config.toml
num_hidden_layers = 13
hidden_size = 256
n_experts = 128
experts_per_token = 4
d_expert = 64
d_shared_expert = 0
hidden_act = "swiglu"
moe_layers = [0, 1, 2, 3, 4, 5, 6, 7, 8, 9, 10, 11, 12]
router_score = "softmax"
normalize_top_k = true
routed_scale = 2.0
balance_loss = 0.000349
balance_bias = true
router_logit_norm = 2.0
init_std_router = 0.0311
lr_router = 0.000457
vocab_size = 12990
norm = "rmsnorm"
norm_eps = 1e-06
tie_word_embeddings = false
optimizer = "soap_variant"
learning_rate = 0.00445
beta1 = 0.95
beta2 = 0.98
batch_tokens = 32768
max_seq_len = 1024
train_tokens = 356300000
max_steps = 10874
dataset = "wikipedia_en"
Below are experts of layer 3 (counted from 0) of a mixture-of-experts language model. Rows are named router (the router's row for the expert) and show model dimensions 0-255. Each number is 128 + 24 x the weight over its row's rms, rounded and kept within 0 to 255. Numbers have three digits each.
After each expert's rows: a language model's description of what the expert responds to; "mostly gets" lists some tokens that are sent to it at least half of the time. This comes from a sample of Wikipedia text that the model never trained on.

# expert 19
router:132094128160090118142138088127090123140165132110166120104101094084121089143140151117102102077124123155152115131164144101125116086152103130144136078112096110113122137135104124138116152114132128110109142140129127129125094155171144148148111153158136143122142128183097094084109101133111114102114149137101134091089136125147160142099134128123112104146152116137118140066169125126134164110127151108131137093148149109110118145131161146090148140120125097166115116121122119139126135151121177132161164085146116086113120090128115173184129142116123180101155152129145106136140120146069147134115146108159148082152143162139116134114136145114102087123125072131161114113190110178100137152110126154135141163131129136113075125123154109086129138172135120153123141138164138180123170115104149
Pipes and semicolons between numeric cells in sports statistics and results tables, such as career goals rows and match scores.
mostly gets: " | ", "; ", " |  | ", " | +", "% | ", " | −"

# expert 22
router:165149089121118105143094112143097113154115118095083164107127077096090116141145149075118107119132129112151153122136124140150154108143166117133139086158166180131157142132148132142158175106153149135126114142112128102148122111143142152140127142090126119102124149165142108060098099128162149143097149127125173099108167147124129134122153168122126096122104150146135086112119143138148118101136119124147121103185157126097160119116143157181182162113127108120120178079134121116116089134185151152128131133160138144117107163110120123164123138141120173117142137134104122147140108122147142085127133102136155121143131129099123159142138087115150106094176123096113174078085146130116163137127115090122145154155135120114146156147151101181110156122080121157123134145120139150114103159144121
Word-final pieces of names (ia, ie, y, us) like Lariss-a, Soph-ie, Rock-y, plus "and" or "&" joining numbers or years.
mostly gets: "ia", "ie", "y", " and ", "e", "ca"

# expert 47
router:133134143087164115139111157115125146168109124105125150100137148135154119157101120145120139160178115138149111140047128124151167163148140122097148050174092119121167167138117115115157159131129145113152136106134132114113114112114093138124143132103106108104124131143160140105075121145134081107150124158140138135116102111120126099112132148116114106129069122101137163150150097121163132096108129111104156117150098115164139143145095094124088145143100169113111156152142129119144117058131124092111139133105145155099087077128137108098132140183136133107122134122091151141097112112140127156123127120129137149126125133102152180127121103133110166129150124116110070114133131095068133087104118137157153142118118119103115134131120152137080153146117116148131108142168134175092153185136137
Noun-forming endings on abstract or institutional nouns, such as -ation, -ity, -ings, -ism, in Transportation, adversity, opinions.
mostly gets: "ings", "ions", "ity", "ism", "ments", "ities"

# expert 7
router:135169190128134150139138126122114154164085141133103187138123094086121158107147119112166097175136158149149149134143157127141104116151132148101144145119147164111127160135110122130117134136132148123116130181107145164104184142128158084119102122121102095148124133171129150088125073121111139084105100115135093137145143181152117113118150151123128119134088187121127100117132123094112129150134151117148121103115125124126114139118064109173110163135192100125114120105132079110123128148154157114077147159139106119116128144137138151120103101148097081098127124127108145123105145115149085084120098125150088148143131115111160123080147118114171119117095164092138133168126100092161115144101137146087150118147139159120136119130138126128139151157182113151090099128114121114100143117133135
Word-piece syllables such as ite, ide, un, ro, orn inside names and words in pop culture articles, e.g. S-ide, Qu-ark, Whit-aker.
mostly gets: "orn", "ite", "ide", "un", "ro", "are"

# expert 13
router:152103109111062125117116104124112147128087149072134148101108139095130154177126146114132134153123091134120124128130157162129143167158121158117122095123145154121119133144093121113117133105102119169125106182102146146094138072111154116171113120144118106127150137128136117076141106084114149111091115142132138166108146155166118112107138149088152151142127113110165142135074136131180152140129134153139114149112105114143130158084133091166087159146103102103151103120124144123142131105168115125094102116106162147142080120118175132127131110128099130105141136103185128139121093150137107146149098098110146164108147114156146118088173115108145102151137143099148139176146064122073152128098149119103134090106095131146163134155115150138142154116162146161122122127103129124133132141163093
Word pieces ending in e or el inside foreign names and words, such as Seret-se, Od-ile, Joy-ce, Ax-el, Gram-ne-gative.
mostly gets: "re", "e", "se", "te", "le", "ale"

# expert 16
router:116143119095169090161114144122077167134137139130187161113138111124076099105092158136104129122099133109134125136128136130120114123072139151124130070131115123108099140148128101114187079177117154129121147099184121115107122121112147135124103081134120133175130142145102085099117131156129131147159167110105105101123102154082111143148103125100128098137123154146093177128133122107125183104087126095097120095143112130110112104129122107118075121125125091162126148160160106115131140102131129083131098097131144113102145119149125139116111146117137112109133139089110113165142099134128077134134124155071125102146127150114132115184146099144154142144142137102113117088166131095122168097106149143121141119131154165076128138112113167106098165176112130136133130113158129106123147143142131
Election, party, league and competition nouns in political and sports articles and result tables, such as election, Party, League, President, Cup, champion.
mostly gets: " election", " League", " Party", " Cup", " Council", " President"

# expert 57
router:153193115127099145154127100128139099165183126119170130116130115151130159203071148137134133115138108095160117149097109170141120135081135110112112107117113129125115158079158133143176128160127125118138131148123079124137129136124079160119162134104141128078118154107184128161121134113141145098147103139162136121126142098133141133129124098133156137119116125173152088116094131112149097105123098125108163186140115161133171120124108104116152087100107165084125130127137087108119124089152103137125125154152159120177142108121146089124191163098137118117133110119090144132092120078104114122120120133165103088133145117084095132103138153112112161147129152129118131099109098123118091127150136086141128118122145142101142122135098111125097106099097093103108108148142127120103151110108127
The preposition of, or in, on, with, after a noun or verb, as in accused Hanson of, knowledge of, role in.
mostly gets: "ation of", "ing of", " about the", " of c", "er of", " However,"

# expert 61
router:135174168141134149113153152131129121133145101131138103112138145141125069130078152190134110117160116121115129130106116088117138169173084105125132136111123138115147132086118134096127078145106128113160122116126106130156082136161122151127132220106144125120104078102164120179108150124127131137129118109174136134131103104115121113108164097164131147122122112174109142090108118113161084085167109086138175120105132169162090117143136166120158138105146150141146089157144088153129147094137163121137117104152162126115137124127151131118149138153129107129130113129095123129114120102098096087147136137154139147131153093157124130106084123141099162125120173148104140153132136116154126132139138122114117132101154147079112150163168075137112156105123131121138137112106117136063135139147158
Line breaks ending infobox fields, list items and table rows, before the next field such as Coordinates or Died, plus See also headings.
mostly gets: " (age ", "==See also==", " such", " commun", " within", " and other"

# expert 6
router:162166117159108175136143104149126107159089170149128123111116141134117148169141151093119126102136130116127123112114100118086141122114156157130140081082123125167130117117154138159158156101158128130122092134132121178112097109122097098119145135120143116109096150147144112180110137108145080180126123122104114122155123099160133145140159112127147146118154133120109098136156118121119169157095185130133150123165126123150172157123127104092104097123161081111086157092135136121112129115103149088159166165137133105162143144136103145095181144112103125151133097106130084135123105121154116101133106138129151125148101129115132130118125114122113139103084177111158161088127115075087126148170113109098123095142168129125126119188130166125098119122173138186092100124139145093119143116113138
The preposition "for" (for the, for a, for example, Assembly for) and the verb suffix -ing in shopping, Voting, Recovering.
mostly gets: " for", "ing", " for the", " for a", " public", "ed"

# expert 50
router:090161157102162107103133109123190130099136133132091173135127133121155127104155146120109118112146127158132124130102153106122131113139114136105141104125124117085122130110076108124088073130095146115076091113154168122144094126126136126131128093106143103129111117160122089189128111095193127078150145108117127125155178117110116149123145156165136128127143157097112120127152129128111093142138153123086142125138151135151154080150101116171109146111104154113129108156147134119110153095081138149123108108115127159139129185154095131071072128108129112120127111124141117155144109090143117105099127156110158126146122102108174120149149151145133099169146155141090106106169102123185095135087129114099130130134163090154098120116113142143110125149156110128110113178155101149125149154152140
Nouns for creative works and media, such as film, album, song, book, show, television, screenplay, especially in actor and music articles.
mostly gets: " film", " album", " song", " Act", " book", " show"

# expert 62
router:132092152132160140155095115131102131146178142153135167132134132139115164114139055165109145172153086111170123119139131120155122106132179121114170100116135126095130159132114141119105111144107129137102087114124142151114133099108170098141146103105123075139103109161093127122093129086126138114112123105205122130126145124142103109198130140128129111119137117065124139097147110131091176135118134097145072147139119100206150164117104082114125196134139090129092121157131137132124128084121151108124155148122143101142114144155142091103126133143117153148152108129114145139141133114149136114142094110118127115166090104128128128091131125171132103162117166104135145110134106122182137147121145132103141150105131168092117135157136111139133137127118143106088129129110127149119123141162095
Word stems before suffixes such as support, own, tax, cond(emned), attract(ions), dam(ages), often after to in news and legal text.
mostly gets: " support", " own", " open", "ount", " direct", " tax"

# expert 40
router:111149111109162128163104114106175086147151121085131141127150127118111109111155113100100123139066134148146101097140174132128101112155077096166153104135103141131131115131092097109167135089084123094111104097076151093129109129117144143142117127101093133117168124109113122127089124100112131200106118125117082117125139126135090174124121136116138134102122065083154144169143093115131075139086167144080142134126104145114128129152108104189086133148173104151097124119164140140094091120090109139147132129159113138138162096128119136107158148119126123164142091110111139119161125142145119139137128114098112158091154086117122142138146105144091106122155131145125117114113100118106127134126135124098128144106141196094102136135111149158130145133137101127105156149150124150155135118143137
Nouns for time spans like year, day, weeks, time, season after that, this, the, plus connectives such as because, what, how.
mostly gets: " year", " day", " because", " so", " world", " May"

# expert 5
router:109143180104143068133130125134093110116104134079117132117107127151115117151134120161114122087119099157102137121139120150188145106157126089132118109139108137124158144073156091122123126136129163157098139139126133093155134105125146145162094132118111121177090158127173105164122100129100156134111137080128133143169107134098152074157151121116113135129120119126104144152143120124138120105098122129140102127088122144117129124157122117137129059139115121128141137153152090102082118161119133128140138157160073129072158094139152113120096136145158140131146160159133106121124145136130172137120118138160142109102124128093123115194134096150132107069121144122105093138130135146109088130105126129136157079178120139131111148110089151081154128080153106162163111114168137131137107153174140
Single capitals and uppercase fragments inside acronyms, country codes and club names in sports tables and lists, such as USA, FC, POR.
mostly gets: "SA", " USA", "US", " FC", "RA", " US"

# expert 23
router:116097064137104087123154084144215123157145152111151137095181113125129118129122167116186094105124160148170143100150142098095171094140147122168140125154125089112133161127122098137153136101135132098123144124118116124113111167141130169162118109111098151131137147133117123095105141110129142171164126090065144082121123123122149098149166112088141113096135128146091169080152104132127159131110136125132120135123164113126103138147109163101084102129142113138105095126102140101145135139095126146118128089069110102121093098133120156127136092089119112123138139103171136139176140096145145134120132112144143112123169118134156155095125161107109110190131116146137118107137113139137176128092140132132159131145162118107112145134156124128102133107138134147132112160146176127118140106127127
Pipe separators in wiki tables, mostly at row starts after a line break or after a closing parenthesis, before numbers and dates.
mostly gets: " | ", "| ", ") | ", " on ", " | +", " |  | "

# expert 46
router:079171151096140119158140106129136161150092117138138102115155127149135110139182138105143113137155135163194163144110102137094120079112143164142148091096110107121112074110096137134142118166121125127087125125144108109106112119151132103146124128166148108160125135172091108138121126149105140146106130162104148130062134112117110154105122157161159141130138103093109113088122140114122144118109091131093143116135153119098119102142118130144096120136128138106093135160142093062067116096110119148145098149091144091128144152151098122097100118088138124145101143115090112146189130113160118098136113131129120170150142124114135116117118143113113145165128149122102134112144125152188124112111098141069110165131169174129115117140145145113118131156132096097155123092150077112160148131129111
Verbs and nouns in music and media articles like released, song, single, took, take, signed, out, episode, tournament.
mostly gets: " out", " song", " taken", " took", " take", " Out"

# expert 0
router:180169077141090110121148124150124126156187113119117137115186128123105140162093158162128129133143095094106112110109110131131131147088147123130097113093110136126097156101131138103180123131103117114143129119110073105141107140096090183127167178112133098114116121111188119138126165113133146133145090148150143126101091123100116126117139117150159150143111125148137096100112154148127106098126148118106189144138086163152134139138113130117166121106116107092149162092151100107120137090147077152130166088101107125183142115132130100154162157126129105106126095126119151128100103090100137109109134103138099093158103114113132113094130139131110153135125152146133145106145112069105105107144140101141108100115119150128143130125121126205121115077092152118098131133117106132132117110120131
Partitive and nominal "of" (of the, ation of, ing of) plus colons and dashes in infobox fields, like "Country:", "Opened:", "Puerto Rican".
mostly gets: "ation of the", "ing of", " of the", " either", "ation of", "ing of the"

# expert 63
router:137144136119108103134148102123148154180165128131134161151162129161150099140127159168132127102119106090123099123147128174180145119126094158182126101129117153146094137116110130111118136144116149129133120115131103084123110104116159123140116157116103133183141129152138125156096096129097099120136168159128089149151163141126106092140144091098154149144110151102120088106121117141121147115130117132119116130108082085172158091129090122163106177141148138103072121153148177149149129137100136112098149155112113144115117133124130123133150127152157122174147153057168157122156120114142127127118103138134153185118101131127115127142154154147140091147095137107099125152146114139150103137117127113078147097146145165116145111122101165181132154140112119118149111094166078190110110150132147
Nouns for buildings, sites and designed systems, such as station, platform, project, building, facility, plus the adverb soon.
mostly gets: " station", " project", " organ", " building", " construction", " construct"

# expert 48
router:125128120139120142137119135134136139146183138104158147152128097143145174145076147159075118136121112092123104115097105111121148144096167118102098119102109114128142131137140117154147125152152149106116140106113074146133091154103091204134132135129136101113120131089128138120096161103160152112152097135185127125124099126119117157129145111110141154132080123173164147123077153158130064115153113111147163119131080138142085118144106148104097095149099120096163146157150101171126141098136111092113099095160155109114099101123161140121143134085130123089153114132117112128146109098135120119116123103143106078145100162123103118098109146097120134149162120176138158128156102088084115091144136125122136077136122150157152127150108127159123116099114078123104127142122136121140144079143135
Line breaks, heading "=" signs, and biography infobox labels like "- Born:", "- Died:", "- Education:", plus the verb stem "appro" in approached.
mostly gets: "- Born:", "- Born: ", " career==", "- Died: ", " either", "Species of"

# expert 38
router:113132135127140165145135087143157175128049128122096163110178134130152101122145168094133144154179151151105137119126166117099117159110117115137134138148137157150125167118105141148149098120133131156103121109150132111128124125161146092129144126131117102125096118146096120115107116091099123104112127150137114146133174112110125153125137149115149093122099119078088104164120103105105090125145125142135128098136159097145125108136101128136131139141141175114138126157106121103139151136157115147140139192139157150140159170120149076083088109114160139125055149183104121126135146087110119135130140170129108179146116113138146135162100116130105119145110102091139107164107118122167128095094085123090140169125144163124105125125104101131130152168142094167135135124141118118128154151154061
Capitalized words inside song, album, band or place names like Man, You, Star, Gold, Rainbow, plus the phrase ", as well".
mostly gets: " Man", " Em", " Black", " Music", " music", " Bar"